config = dict(
    num_hidden_layers=10,
    n_experts=48,
    hidden_act='swiglu',
    moe_layers=[1, 2, 3, 4, 5, 6, 7, 8, 9],
    normalize_top_k=False,
    balance_loss=0.0128,
    init_std_router=0.00948,
    vocab_size=12325,
    norm_eps=1e-05,
    tie_word_embeddings=True,
    optimizer='muon_variant',
    beta1=0.95,
    max_seq_len=2048,
    train_tokens=795600000,
    dataset='wikipedia_en',
)
Below are experts of layer 6 (counted from 0) of a mixture-of-experts language model. Rows are named router (the router's row for the expert), gate (a neuron's input weights, with its number), up (a neuron's input weights, with its number) and show model dimensions 0-191. Each number is 50 + 12 x the weight over its row's rms, rounded and kept within 0 to 99.
After each expert's rows: a language model's description of what the expert responds to. This comes from a sample of Wikipedia text that the model never trained on.

# expert 24
router:63 38 64 67 35 58 30 60 46 55 55 57 51 36 54 59 55 69 52 69 21 66 40 42 59 54 78 50 33 54 27 42 72 54 61 62 48 57 40 67 59 40 44 55 61 45 38 34 49 73 52 65 49 47 57 28 64 64 69 35 42 36 43 43 30 39 57 52 57 43 62 43 52 75 60 71 53 67 53 44 27 52 47 33 49 73 56 60 50 46 48 40 52 51 37 38 51 49 46 55 32 29 31 55 81 59 53 45 55 57 42 50 44 37 39 67 34 35 59 56 46 48 58 40 53 64 51 66 67 65 33 27 49 54 32 48 55 59 53 40 44 52 39 66 55 60 68 43 48 71 44 53 51 48 37 36 42 26 63 61 40 41 58 43 27 66 41 28 57 43 67 55 47 72 52 65 47 45 42 52 52 53 42 34 61 38 49 58 51 52 33 61
gate0:62 52 75 61 64 34 51 53 27 66 68 32 45 44 51 67 46 57 46 39 45 53 61 53 62 53 39 62 58 51 60 52 35 51 29 50 60 42 58 47 62 37 33 53 43 58 57 40 34 76 21 35 63 50 26 48 54 37 61 67 73 44 51 40 42 44 50 44 60 31 45 50 70 58 43 60 62 62 44 55 48 40 47 46 45 80 49 53 46 43 46 49 63 31 73 61 69 67 63 49 61 52 34 40 40 57 71 42 50 48 59 41 48 35 41 58 45 47 50 40 49 40 38 35 39 47 56 62 47 36 32 35 66 42 51 64 34 58 39 45 52 48 60 58 64 60 46 18 67 71 66 59 33 40 58 32 66 69 65 63 60 53 63 59 36 24 69 46 49 34 71 53 35 51 31 58 55 65 38 43 56 40 50 40 28 49 49 35 44 44 42 44
up0:57 54 68 44 39 44 71 64 49 22 61 39 54 56 44 26 51 46 43 27 65 65 57 71 50 50 64 33 50 50 55 41 62 77 58 61 42 46 58 43 55 48 37 57 52 38 73 49 48 47 32 50 51 44 57 39 46 45 39 64 19 49 52 66 53 56 51 49 48 26 42 19 55 48 54 51 60 37 32 38 58 36 62 55 45 49 35 53 37 51 61 48 56 51 60 51 50 61 48 54 48 50 47 21 54 55 42 73 37 54 54 40 72 53 34 49 31 73 43 60 74 52 54 64 71 51 20 41 45 56 39 41 37 66 56 84 40 41 46 34 52 31 34 51 65 56 61 63 51 53 45 66 53 58 59 55 44 45 20 56 54 62 42 66 45 52 62 65 42 53 39 71 55 52 41 65 37 49 54 65 65 41 47 35 70 45 55 42 44 28 47 49
What it handles: Prepositions in sports narratives. Prepositions and action verbs in sports match narratives, such as in, on, into, won, and took, right before the or a.

# expert 10
router:71 41 60 49 34 63 28 62 44 70 64 28 37 35 43 51 52 61 40 69 48 57 42 41 49 58 75 57 29 40 51 62 63 50 61 71 35 51 46 53 37 42 48 60 63 61 36 32 46 59 51 62 62 50 50 39 51 65 61 40 43 37 48 60 44 34 61 39 65 26 69 28 51 48 46 68 62 58 38 50 40 65 59 43 48 71 56 48 61 68 42 35 65 53 25 29 46 43 36 31 59 39 55 64 55 74 68 43 53 60 44 58 50 47 52 33 46 49 56 40 32 53 74 57 33 68 43 60 66 43 47 52 28 35 29 27 50 59 51 33 45 46 33 50 61 52 49 58 58 64 30 61 49 44 60 64 51 52 52 67 36 37 38 37 41 45 53 43 39 62 63 45 61 57 37 52 56 48 54 44 41 43 43 56 53 26 67 70 69 42 29 61
gate0:30 28 44 42 41 62 37 27 57 44 52 69 50 54 42 50 63 60 44 52 45 54 62 80 37 68 64 50 53 41 49 55 72 41 66 40 48 43 41 69 57 39 34 57 23 45 65 47 44 59 29 42 77 43 37 42 46 54 33 52 51 45 64 41 52 45 60 37 55 43 51 47 48 27 46 44 33 47 39 39 25 58 55 52 67 59 64 45 38 29 49 38 52 42 74 50 55 53 62 68 40 41 71 51 51 69 39 44 61 47 39 21 63 63 61 55 52 50 53 58 38 58 47 35 12 56 35 66 32 55 47 45 58 48 59 43 44 59 62 70 50 47 62 61 54 41 44 50 51 30 72 58 55 66 49 49 29 35 51 52 35 43 45 53 59 63 61 61 40 52 43 58 33 49 43 71 58 69 49 44 72 43 42 59 70 64 62 70 47 63 41 40
up0:62 25 64 60 66 70 47 45 39 39 69 55 52 48 41 41 68 61 69 34 62 42 48 46 36 51 52 53 60 41 48 70 68 36 63 32 60 40 61 69 44 58 49 49 39 54 58 55 56 41 50 50 56 80 32 56 53 46 37 33 50 46 53 29 37 10 41 55 43 38 43 40 45 49 44 53 32 49 42 48 62 92 66 45 49 57 56 60 51 27 59 48 60 41 71 34 67 47 53 63 46 17 59 50 60 60 48 70 45 56 39 46 64 55 58 50 50 51 55 54 49 59 59 45 49 32 25 42 53 41 41 45 69 36 44 67 33 72 47 41 45 31 43 52 46 51 44 44 35 37 35 56 58 72 52 56 36 63 44 42 57 42 57 55 55 67 36 45 41 29 43 48 40 46 39 76 43 64 47 50 78 37 55 50 61 54 52 57 43 66 46 49
What it handles: Commas. Commas and comma-bearing punctuation between place names, dates, names and clauses, as in Los Angeles, California or May 11, 2017.

# expert 20
router:49 40 62 64 47 59 42 56 53 57 63 26 32 33 39 42 75 66 75 64 61 42 40 16 37 58 55 46 38 40 51 43 62 51 66 62 30 56 50 56 58 56 37 59 71 58 45 38 49 57 41 61 66 37 55 47 35 57 63 54 36 44 51 68 47 46 46 53 66 49 60 43 40 42 54 60 54 65 46 46 36 58 69 49 44 50 61 59 58 70 43 34 61 56 44 47 37 54 47 29 63 35 27 59 54 57 57 30 57 70 57 52 35 27 43 43 43 44 62 49 34 35 51 52 52 58 31 63 74 42 54 36 34 27 45 48 71 51 59 35 63 57 44 61 54 67 64 50 46 54 52 66 53 55 42 38 48 20 61 64 32 55 49 46 36 49 61 55 30 63 61 25 51 48 59 58 67 30 54 55 27 43 34 27 62 40 72 58 61 48 42 51
gate0:39 19 53 65 59 39 46 45 42 75 51 50 45 43 52 57 52 48 50 62 46 42 57 31 44 46 32 58 57 33 61 34 43 44 77 49 62 44 57 59 60 69 37 47 49 39 54 43 73 38 39 25 44 26 49 53 57 46 64 51 47 62 66 64 45 56 33 42 36 69 57 68 31 57 62 54 57 58 32 49 27 47 34 62 48 66 53 46 71 55 64 67 48 57 35 72 52 55 58 31 38 77 52 61 60 57 37 74 46 55 71 43 40 29 61 31 63 26 57 52 58 51 52 52 52 67 43 42 58 56 57 49 64 59 46 48 48 67 50 33 47 49 66 31 54 48 30 38 54 56 43 44 50 62 29 41 47 21 61 65 40 64 53 45 51 41 22 42 64 54 52 50 46 63 54 49 45 38 38 43 41 66 53 68 54 33 40 47 75 45 45 34
up0:48 40 58 56 50 54 49 47 60 44 61 45 45 39 54 30 55 67 42 58 54 42 39 44 44 56 51 41 41 65 52 54 43 36 44 51 49 44 53 55 51 46 31 60 50 41 57 51 60 47 74 42 73 27 46 64 34 36 46 56 45 71 59 52 69 54 56 48 39 40 41 74 42 34 58 27 42 56 57 68 46 44 41 44 64 55 74 59 66 55 61 63 76 67 61 49 51 64 42 46 49 50 41 69 42 72 35 60 74 62 55 42 34 09 49 61 33 59 46 52 51 67 63 26 68 40 51 44 40 58 31 63 42 59 58 65 45 60 38 54 41 41 68 45 44 63 59 65 14 41 68 53 42 38 27 34 56 32 55 67 55 63 49 50 44 30 50 63 54 45 47 48 33 49 46 52 26 29 65 56 63 67 49 57 52 33 47 37 42 36 37 56
What it handles: Abstract noun suffixes. Abstract noun endings and heads of named acts and fields, such as -ation, -ity, -ness, Rights, Act, and policy, usually before of.

# expert 25
router:55 47 56 77 63 60 43 59 67 60 61 24 42 40 55 42 74 56 62 66 57 57 54 17 53 58 65 46 49 33 49 56 77 35 63 52 44 43 37 46 59 45 37 52 59 67 33 39 51 71 54 58 63 37 42 46 46 50 60 43 27 28 48 59 46 43 56 46 58 54 64 40 46 57 49 74 56 64 38 41 23 53 68 46 59 50 64 53 55 75 48 48 49 50 30 40 36 54 51 43 53 46 40 43 50 58 42 45 71 71 39 42 33 37 42 62 29 44 73 41 41 43 49 55 36 54 49 55 68 57 39 55 49 19 38 46 54 64 54 26 62 52 43 62 60 66 42 37 58 65 36 65 45 49 29 20 35 38 59 69 31 48 46 46 30 65 49 47 42 63 51 47 52 49 58 57 68 28 50 62 38 44 51 34 67 38 61 48 48 47 54 54
gate0:75 65 47 40 48 48 44 52 58 26 36 23 37 31 63 49 14 67 38 60 62 46 64 47 57 39 64 54 54 53 56 55 47 46 52 57 50 49 42 48 54 40 62 40 47 63 50 59 45 65 53 57 39 58 51 31 63 50 31 54 20 56 62 42 50 59 45 65 71 53 56 27 46 48 39 44 77 56 48 52 56 53 53 58 44 55 50 38 32 33 69 52 57 69 28 37 59 43 53 55 38 70 51 61 50 27 67 19 56 48 32 45 58 84 53 51 44 62 57 31 60 43 69 59 43 53 47 68 52 59 56 35 44 48 54 53 30 34 53 62 50 48 71 45 84 46 49 52 53 39 54 50 58 55 40 40 44 53 48 59 44 67 41 69 41 54 29 47 45 44 49 49 50 27 73 40 61 44 62 63 46 45 36 52 58 40 33 31 33 58 65 39
up0:48 48 67 44 49 39 55 52 51 73 64 49 40 59 36 53 63 48 57 36 30 54 42 51 48 70 51 51 72 48 39 46 54 41 55 34 56 53 60 59 61 86 46 61 38 43 59 32 41 49 57 48 65 27 35 38 62 46 60 45 56 52 42 48 39 74 48 46 31 51 64 61 65 60 47 42 44 43 52 73 42 53 43 54 44 47 44 60 60 59 02 63 40 42 46 61 58 45 56 48 53 31 47 47 39 67 42 78 54 67 63 57 53 56 59 59 74 37 51 49 27 39 36 46 63 36 60 39 51 55 39 57 56 36 40 25 51 57 50 69 45 50 36 38 37 47 47 63 40 38 64 48 37 39 59 46 73 53 66 56 37 26 66 40 38 43 56 53 42 59 48 43 46 51 50 47 45 27 53 27 61 60 58 88 47 60 25 45 58 45 46 63
What it handles: Credits and release words. Participles and nouns in credit and publication contexts (released, published, based), and heading or label words (Guest appearances, Filmography, Cinematography).

# expert 19
router:64 44 47 61 41 68 40 67 54 60 43 35 43 31 50 56 54 69 47 67 45 65 48 34 63 71 62 58 32 43 30 63 77 41 63 67 37 47 43 65 50 47 49 50 63 46 30 35 49 71 56 72 50 46 61 36 53 62 69 37 44 35 44 48 38 30 70 44 57 39 67 45 54 57 49 69 54 71 59 33 29 54 65 48 46 65 51 56 49 64 45 32 50 61 48 28 55 53 42 49 39 31 30 64 88 75 46 44 61 67 52 59 54 51 38 50 37 35 76 53 30 45 65 49 56 63 47 67 65 63 45 48 41 38 35 49 54 51 41 35 38 70 26 53 44 58 48 52 61 70 41 59 53 56 33 50 36 53 51 56 44 38 59 40 29 49 33 31 59 58 55 54 35 61 53 56 51 46 53 49 60 56 38 33 62 37 47 59 52 49 37 57
gate0:41 43 62 53 34 49 37 73 48 60 40 55 53 32 49 49 42 44 63 39 43 55 53 59 40 53 48 60 51 51 49 25 59 62 58 66 29 28 75 63 49 43 54 71 42 42 60 50 59 59 52 48 45 45 45 60 59 63 54 21 72 49 46 61 48 32 64 61 62 37 66 52 42 59 68 35 59 64 54 75 34 51 41 25 65 69 42 40 52 60 67 53 36 67 35 52 26 47 60 72 42 61 44 47 47 43 51 35 47 51 40 58 42 46 55 55 67 34 39 53 46 62 55 48 40 48 49 81 61 66 36 62 36 49 46 47 63 53 41 60 45 33 28 67 67 49 40 33 53 32 50 48 53 48 54 57 41 18 68 59 63 66 50 37 41 31 12 61 52 69 34 37 41 51 46 41 40 39 46 44 41 66 52 61 69 52 39 56 53 55 50 36
up0:58 51 52 54 55 68 45 49 43 70 53 48 44 49 75 66 39 43 60 39 37 60 68 25 32 55 34 37 70 53 55 60 37 60 66 50 34 31 36 63 43 32 48 72 35 52 62 48 55 28 26 43 53 38 37 71 66 77 49 44 62 58 47 46 56 52 59 43 60 45 74 67 53 55 55 74 41 42 45 48 40 49 56 46 57 50 34 46 45 51 47 48 47 41 36 45 56 48 49 56 60 51 45 63 60 26 47 39 44 39 34 48 35 47 31 33 62 56 49 37 54 41 52 60 47 33 43 61 53 77 36 57 65 25 51 74 60 50 60 50 42 56 64 72 47 49 63 68 45 54 77 51 56 79 28 59 43 59 63 50 53 33 42 54 56 47 34 48 37 42 31 50 38 31 43 37 49 49 72 50 38 56 45 53 66 49 50 80 46 33 38 44
What it handles: Location prepositions. Prepositions like in, at, along, until, near after located, situated, born or served, introducing places and dates.

# expert 18
router:60 53 64 85 46 47 36 46 32 53 57 45 46 15 43 43 68 60 55 68 44 53 57 34 60 54 59 48 51 54 38 37 71 38 53 52 35 48 45 66 46 51 36 42 70 55 45 33 40 35 46 61 58 42 62 37 65 56 68 61 49 46 62 57 32 51 48 50 65 50 52 47 40 49 56 65 52 63 59 53 33 57 72 41 46 40 66 58 50 57 37 47 69 62 37 42 46 46 40 43 63 42 56 52 65 54 35 26 66 69 44 64 54 27 27 50 20 27 49 60 52 37 59 46 55 61 40 53 46 31 53 38 41 57 35 55 59 42 52 44 61 52 42 60 49 68 64 32 73 54 32 69 31 58 63 44 42 32 60 59 24 71 61 38 33 69 33 52 52 61 55 34 71 53 54 47 56 51 57 66 57 48 35 41 59 25 60 55 46 61 51 49
gate0:25 38 55 63 36 42 54 51 47 32 65 52 44 38 64 48 37 25 36 56 51 56 50 49 46 45 25 65 44 47 63 38 48 55 52 58 66 54 46 50 56 60 55 46 47 30 35 49 63 54 77 49 63 58 46 30 47 52 33 44 52 50 25 47 41 26 50 52 41 50 45 65 57 63 45 63 57 46 43 55 63 34 54 44 44 55 60 36 49 54 56 47 63 52 51 60 44 50 56 50 41 21 39 61 66 34 61 36 51 18 71 34 55 46 53 57 43 55 50 51 60 51 73 55 56 51 60 56 35 67 57 51 65 54 55 48 58 32 48 58 61 53 46 41 48 61 54 60 70 67 60 58 36 66 77 76 47 74 25 47 67 71 56 45 54 74 33 60 28 48 55 33 30 26 29 23 61 36 64 50 51 56 44 49 42 41 72 48 40 44 38 46
up0:56 64 57 43 48 59 86 51 51 51 46 48 33 48 42 37 40 47 62 19 64 51 53 36 51 30 61 41 46 53 32 36 44 46 59 40 49 45 56 63 62 64 47 50 36 81 58 39 60 31 70 59 44 44 45 60 57 61 19 55 60 49 67 68 52 47 33 62 39 55 46 38 59 55 54 30 39 55 51 54 40 51 39 45 58 58 51 42 21 44 30 58 58 29 48 38 63 28 47 51 65 47 47 52 37 47 59 65 67 47 47 42 52 36 56 56 49 57 53 47 51 45 37 57 24 57 53 59 57 31 45 46 62 41 53 18 47 56 42 62 45 59 74 47 59 45 34 48 66 46 49 44 82 47 39 54 46 42 45 42 40 33 40 44 65 35 58 45 72 51 48 70 72 70 86 73 45 49 50 36 41 50 57 41 49 66 67 55 50 49 53 40
What it handles: Concrete noun stems. Common English noun or adjective stems that may take suffixes, often infobox values, such as rock, head, air, Box(er), Lock(heed), roof.

# expert 27
router:55 47 74 79 33 65 34 42 41 62 57 31 45 37 36 46 66 61 59 52 59 49 40 25 45 61 53 44 36 57 39 40 68 57 62 47 36 55 55 66 47 42 43 67 76 63 52 36 61 47 59 52 60 33 57 52 48 68 64 61 41 49 67 41 49 36 53 53 65 46 54 42 43 65 43 54 57 57 35 57 25 62 51 25 41 66 65 47 43 54 42 31 45 43 47 19 36 51 58 35 54 43 35 58 64 52 61 39 55 67 41 44 37 26 48 58 32 45 63 39 34 50 55 66 55 66 43 56 65 55 51 28 28 35 46 49 52 57 51 39 44 49 46 64 63 67 68 46 59 72 46 60 18 56 46 34 47 33 54 63 39 58 55 49 44 68 37 61 48 54 48 50 48 57 49 50 77 45 55 51 43 55 36 52 69 37 76 57 57 49 32 72
gate0:64 53 45 58 41 68 48 45 44 41 68 52 66 37 68 55 47 50 61 51 47 37 33 49 69 47 44 72 63 14 57 32 53 51 54 54 68 54 47 54 67 53 48 50 27 58 59 65 19 63 56 40 41 34 25 49 50 64 50 60 30 31 53 50 62 51 48 50 43 35 53 50 34 37 56 47 48 56 42 74 30 64 53 40 66 47 52 61 62 47 45 56 43 61 58 62 65 46 46 63 46 55 25 50 29 46 27 40 37 15 30 46 64 55 47 47 61 51 29 51 44 30 47 50 33 58 44 52 39 60 39 67 60 42 25 63 60 63 33 59 44 63 55 67 47 45 49 49 48 60 55 54 43 44 44 47 65 59 69 60 48 41 63 73 42 44 47 61 64 46 36 46 46 47 57 69 55 43 42 56 48 58 52 83 57 35 45 39 70 66 30 55
up0:43 67 46 57 21 59 68 56 58 64 33 16 64 56 47 42 24 34 48 35 70 52 65 45 41 60 46 42 45 48 65 58 44 47 56 61 50 51 49 54 52 49 37 41 64 58 65 36 59 50 67 57 60 57 49 47 72 50 45 45 44 54 45 53 53 46 46 54 53 52 55 74 36 41 49 41 44 49 61 56 44 54 68 58 49 54 71 49 53 53 54 32 41 32 73 52 20 57 34 54 53 52 54 41 42 47 67 46 71 50 51 38 60 70 48 44 38 41 59 67 48 40 44 44 49 45 56 33 43 36 49 47 44 44 60 47 59 38 68 37 75 61 60 33 42 37 49 48 50 74 60 41 45 55 51 62 43 31 50 53 65 37 40 76 38 25 52 38 62 37 59 53 34 40 30 29 22 55 64 60 32 80 43 57 56 46 58 33 64 44 25 73
What it handles: Sports competition names. Words naming sports leagues, tournaments, awards and teams, such as League, Cup, Championship, NBA, Series, also other tokens in sports results tables.

# expert 9
router:55 27 54 86 35 60 50 53 47 43 62 36 39 36 42 58 48 62 63 55 38 63 36 31 54 56 71 61 43 37 59 45 56 49 43 53 29 60 48 62 44 44 53 51 66 65 55 35 37 46 61 59 62 40 50 36 35 69 60 44 42 53 63 48 38 44 59 49 48 36 72 49 67 66 42 58 64 58 46 43 39 52 71 14 41 53 89 46 56 55 60 47 57 44 37 33 56 46 27 48 44 50 45 50 55 53 45 44 56 60 46 43 45 38 52 45 43 48 53 46 28 48 49 45 23 53 46 57 66 61 43 55 42 27 30 58 37 57 58 32 55 51 37 62 61 58 51 43 56 49 53 63 27 50 61 44 34 34 78 81 42 70 66 37 36 54 34 42 46 50 42 33 72 65 57 54 67 37 55 40 49 46 43 45 70 43 62 55 58 43 27 50
gate2:65 34 72 41 50 51 47 44 58 37 49 35 55 56 56 66 33 32 44 55 34 50 60 49 38 44 68 54 56 47 58 36 43 46 41 56 30 51 43 51 66 59 56 34 72 56 59 56 63 42 50 68 44 43 41 62 42 36 50 60 62 30 47 55 52 50 52 47 65 55 49 34 50 40 38 53 23 55 50 48 38 38 75 41 54 50 61 46 70 55 57 46 40 72 66 42 38 55 69 42 43 40 49 40 42 42 30 52 69 53 71 46 57 49 47 46 54 61 42 58 17 46 27 39 47 45 52 65 61 34 59 56 58 56 37 48 50 76 70 21 54 25 75 50 54 65 34 48 45 59 15 70 56 52 31 26 49 63 59 61 46 58 46 44 45 56 40 50 52 39 29 70 48 63 43 45 55 43 52 64 73 40 54 73 40 56 78 48 54 57 40 55
up2:50 27 52 62 61 54 38 41 55 56 56 47 60 51 29 68 49 21 60 57 46 34 57 57 48 56 60 57 68 51 40 45 50 51 39 48 37 36 66 65 53 49 51 53 67 40 27 69 50 44 41 55 55 50 60 48 26 64 50 50 62 57 25 62 34 50 64 56 60 49 37 16 31 43 48 54 43 35 42 46 45 61 57 46 45 72 49 39 67 35 66 42 43 54 57 14 45 30 39 52 64 54 44 46 56 26 75 75 41 49 76 49 59 75 41 52 32 48 44 62 38 50 39 57 44 44 58 63 60 29 44 42 71 51 31 69 68 74 63 44 44 48 53 34 52 72 42 37 59 57 36 48 41 55 19 66 55 50 44 61 55 53 63 37 52 51 55 49 59 38 54 59 50 58 64 42 54 34 56 59 58 60 65 56 35 49 43 39 40 45 56 51
What it handles: Section heading markers. Opening == of section headings and their titles (History, Description), line breaks and closing marks ending list or table rows.

# expert 16
router:67 42 60 42 42 65 48 48 53 64 53 41 37 44 42 36 59 52 60 73 63 61 45 48 50 54 69 35 31 49 41 53 56 57 62 72 41 44 49 62 43 52 49 51 59 68 48 32 40 49 39 64 68 46 48 46 51 63 61 51 37 49 51 52 50 38 62 37 58 23 64 38 45 38 62 70 70 58 39 41 39 59 60 50 41 67 62 46 51 71 40 39 59 47 22 31 44 32 43 29 58 34 54 58 55 64 58 42 57 70 50 53 44 34 29 50 54 44 63 60 36 46 77 56 40 55 48 66 56 34 60 31 33 28 22 38 51 68 44 33 54 45 41 50 66 62 57 62 69 55 33 58 38 51 51 47 48 52 61 66 23 35 61 42 54 48 59 59 35 71 50 39 67 54 31 58 66 40 39 41 50 44 39 49 57 24 71 55 63 59 31 68
gate0:53 64 45 53 19 52 55 50 37 71 27 32 46 33 46 47 44 49 67 64 46 34 47 44 43 51 56 60 50 43 67 43 60 52 49 47 48 24 58 60 35 44 33 57 69 71 57 50 57 68 74 54 49 43 47 51 59 48 36 49 48 34 40 67 52 60 48 53 37 61 38 64 65 43 47 54 39 65 57 45 50 52 71 55 47 60 48 35 65 41 38 37 44 38 38 42 41 48 14 61 52 68 77 34 37 40 49 72 67 69 68 40 53 57 45 43 79 57 35 35 56 58 61 65 30 51 51 53 65 65 27 51 54 60 56 48 51 39 45 56 55 68 59 52 40 52 60 41 32 55 47 23 51 46 19 53 19 53 44 46 59 50 40 41 61 63 46 37 42 54 64 47 66 50 42 47 51 65 41 59 62 47 47 49 43 64 49 23 61 49 38 32
up0:52 81 39 73 55 45 51 53 51 44 54 51 40 48 55 56 26 64 42 44 60 69 56 52 37 33 61 43 50 22 49 50 66 71 53 48 42 51 42 51 27 36 43 64 49 50 71 52 45 46 26 72 49 45 61 59 54 63 64 49 46 47 53 42 41 52 51 64 39 64 58 42 64 51 50 64 40 51 44 41 59 49 42 40 48 61 18 34 43 35 74 51 58 53 42 47 44 41 56 57 49 44 55 42 42 54 50 47 32 68 54 51 64 67 58 34 58 59 57 47 46 47 28 52 62 30 57 56 52 51 59 52 45 58 56 19 35 58 41 59 55 57 65 42 45 46 48 44 68 44 77 48 60 82 31 58 39 42 75 53 72 63 48 56 61 49 55 49 36 30 52 49 40 45 41 55 56 48 76 50 48 46 00 50 55 33 29 40 45 41 47 51
What it handles: Occupation nouns, appositive commas. Occupation nouns after a nationality or field, such as politician, harpist, footballer, activist, and the commas that follow such descriptions.

# expert 34
router:65 57 64 64 50 77 33 62 58 55 50 47 39 52 63 45 66 67 78 64 40 57 45 37 54 65 58 59 42 65 50 59 55 50 49 42 50 45 46 61 39 43 37 68 75 62 32 35 42 69 41 64 62 38 68 38 41 69 59 51 15 45 47 58 27 41 51 43 58 36 48 53 43 55 42 61 71 60 56 46 32 59 73 44 39 61 61 44 48 59 37 34 66 66 45 30 57 39 47 39 40 31 40 49 48 56 51 33 71 58 54 59 44 40 34 57 40 42 58 41 32 47 63 64 53 68 40 49 61 67 52 33 33 25 48 52 44 81 43 38 47 60 42 48 40 61 63 42 66 52 51 60 48 59 60 52 40 21 61 55 42 38 53 33 40 63 34 48 33 62 54 51 48 65 34 42 59 23 45 58 55 43 50 40 56 33 63 47 50 60 43 64
gate0:51 25 41 49 59 55 35 60 37 36 58 62 63 40 58 44 54 43 53 36 55 59 67 50 31 43 46 42 40 65 45 43 64 34 33 53 61 52 75 38 54 60 56 59 61 56 51 43 51 60 46 64 46 20 83 49 38 40 47 62 38 33 52 59 36 43 51 55 59 59 51 65 36 30 27 27 44 54 63 45 62 57 55 70 44 49 46 54 40 49 59 67 42 70 46 54 61 53 51 48 57 50 28 64 50 29 40 44 44 59 42 46 53 49 49 54 60 27 24 54 52 47 61 63 42 43 30 56 64 44 54 54 64 48 46 35 28 50 86 45 43 43 58 55 73 67 71 43 58 62 54 25 48 45 35 66 58 55 39 36 50 81 54 62 37 66 64 36 38 56 39 29 52 41 61 48 70 52 55 38 56 42 59 39 45 45 68 49 63 40 40 68
up0:55 50 76 55 40 58 34 34 50 48 45 32 68 34 60 56 23 51 71 35 68 56 27 49 45 63 53 62 70 52 46 72 33 60 54 43 32 49 35 31 51 50 43 26 71 45 49 25 39 51 73 36 70 69 58 56 57 58 44 42 34 43 37 24 46 60 55 43 66 39 48 47 60 48 66 60 41 77 45 43 62 48 49 41 42 47 50 49 46 49 40 38 51 45 41 43 57 40 33 43 59 57 34 66 68 48 45 42 49 37 57 56 42 40 64 40 60 43 62 57 49 44 52 53 56 53 84 54 55 62 55 54 50 63 39 58 60 41 66 68 34 45 71 51 21 39 39 53 37 45 52 55 52 59 75 40 62 34 45 38 47 48 39 58 59 34 49 42 66 53 40 60 40 63 40 31 38 68 42 39 58 48 67 60 50 51 69 54 32 53 42 72
What it handles: Quantifiers and plain adjectives. Quantifying and general adjectives after the or a, before plural nouns, such as many, several, various, major, different, local.

# expert 11
router:56 55 72 62 44 61 34 52 38 62 81 38 37 40 46 62 80 57 74 86 36 47 54 32 59 61 56 43 30 39 49 50 81 46 60 61 40 49 48 68 55 58 47 50 60 63 48 34 34 58 57 56 75 29 52 33 53 53 66 62 28 28 51 48 45 36 43 36 56 45 60 35 54 43 43 60 53 63 53 56 42 60 67 46 50 50 64 40 51 60 49 28 65 59 47 46 40 57 50 37 65 36 50 59 51 61 50 33 50 63 60 44 27 33 42 53 40 48 58 50 39 37 57 61 34 47 40 48 61 61 44 40 50 32 42 52 73 64 53 48 36 68 45 58 41 68 62 30 60 66 47 79 41 46 45 33 58 19 62 64 32 52 56 52 37 61 56 51 33 49 53 30 59 52 58 45 58 37 43 65 43 42 41 40 48 43 45 59 46 54 39 63
gate7:48 61 52 51 52 19 50 39 37 63 40 70 43 42 59 57 47 48 42 41 47 49 39 37 47 43 52 55 59 51 46 45 42 51 42 34 55 68 45 46 44 46 48 55 44 61 42 46 70 48 44 57 65 50 36 41 57 34 42 52 46 21 35 58 38 34 79 76 56 56 48 60 41 34 72 24 54 50 40 61 36 74 35 56 66 46 60 46 52 49 64 46 65 49 29 60 69 66 41 57 49 43 61 31 65 42 51 49 43 56 54 54 46 41 67 64 47 32 26 37 32 42 46 61 40 69 44 58 46 62 35 68 61 62 46 69 39 55 66 52 57 44 59 59 56 44 50 53 27 78 53 41 36 55 36 70 46 65 38 43 50 58 60 62 48 45 54 59 47 44 55 27 41 81 69 59 54 52 52 37 26 66 39 38 68 40 60 63 27 44 63 30
up7:61 55 52 23 43 64 58 79 42 39 54 48 51 68 36 42 52 54 49 55 34 47 40 48 63 60 45 69 52 54 28 60 50 30 64 32 56 47 45 58 53 60 60 68 53 46 59 57 56 41 53 42 48 37 59 39 58 35 63 55 57 45 81 47 81 43 43 44 44 42 65 46 75 45 32 44 49 51 38 34 59 21 39 59 45 60 56 54 49 59 48 40 22 51 57 40 42 46 48 49 49 30 58 47 60 57 18 60 62 35 56 44 59 46 35 50 53 40 57 59 70 80 55 51 46 37 45 53 57 17 42 49 60 34 63 38 55 57 47 60 45 27 57 44 48 36 36 55 44 35 47 42 48 75 48 68 29 55 55 54 35 57 43 61 69 60 66 41 50 28 50 58 52 31 33 43 58 34 69 62 54 40 53 74 49 55 66 55 60 52 34 62
What it handles: Pronouns after verbs. Object pronouns and complements right after verbs, such as him, them, it, that, there, especially after tells, informed, learned in plot summaries.

# expert 0
router:52 50 73 79 33 54 32 45 56 55 63 50 34 40 53 51 61 65 53 49 51 65 24 29 52 61 51 57 36 65 35 33 57 43 49 48 34 47 39 48 55 47 44 66 64 61 51 29 43 37 55 64 55 45 66 41 57 52 53 68 46 52 54 42 44 49 62 57 65 66 49 51 51 61 70 45 60 62 58 49 31 50 60 34 36 49 72 57 35 45 41 42 58 57 27 42 43 46 44 42 37 25 54 50 83 46 49 52 45 69 40 49 47 35 37 62 43 28 64 59 45 44 54 36 47 32 36 60 57 46 46 29 44 42 53 55 43 51 41 44 68 43 33 70 52 68 72 34 47 72 42 69 15 44 42 42 37 40 56 70 40 57 62 36 40 70 36 54 41 64 62 37 39 58 47 51 64 40 58 73 55 58 35 53 62 28 67 58 57 61 49 57
gate0:39 63 52 59 32 68 53 41 69 63 71 49 66 41 45 68 53 49 57 53 24 72 50 47 32 46 47 56 56 25 53 40 43 46 65 60 41 50 53 57 52 53 59 43 31 42 46 43 55 57 52 76 72 54 64 38 53 55 52 49 41 60 24 61 44 32 45 35 35 74 17 62 46 55 50 57 56 66 60 28 37 39 49 47 62 49 53 50 43 48 66 46 55 40 43 41 46 44 53 65 51 63 55 33 70 44 43 38 36 56 39 51 54 50 45 77 83 45 44 66 53 54 57 56 56 41 39 31 67 50 61 44 38 28 27 64 44 35 52 60 44 47 50 59 60 41 70 69 41 58 33 46 43 61 47 46 35 39 59 63 28 44 48 42 33 69 56 71 46 63 56 60 54 44 43 17 68 43 71 32 50 57 44 51 52 45 53 58 65 42 61 51
up0:48 47 72 65 54 51 49 50 28 34 49 56 40 41 57 68 91 57 71 48 37 61 44 60 47 32 57 56 60 30 54 48 27 53 72 57 36 69 53 50 30 59 36 45 43 58 41 63 78 66 59 58 64 50 50 53 63 48 73 54 45 78 37 60 47 41 49 37 35 53 23 57 54 53 48 42 48 35 55 32 52 47 54 44 64 60 59 51 39 41 40 33 50 57 46 41 46 33 63 61 47 53 54 44 54 45 48 49 38 53 58 58 37 57 42 43 51 40 58 44 47 35 59 49 66 51 57 21 64 61 64 35 45 74 69 46 54 34 58 47 37 65 53 51 41 47 43 58 31 30 33 75 28 63 37 58 46 51 57 54 47 57 43 30 47 56 44 51 61 35 52 52 49 41 35 47 90 49 58 42 54 19 48 38 44 48 41 59 42 62 55 54
What it handles: Sports competition terms. Capitalized words and word pieces in sports and chart headings and tables, such as Cup, Final, Euro, and Qual in Qualification.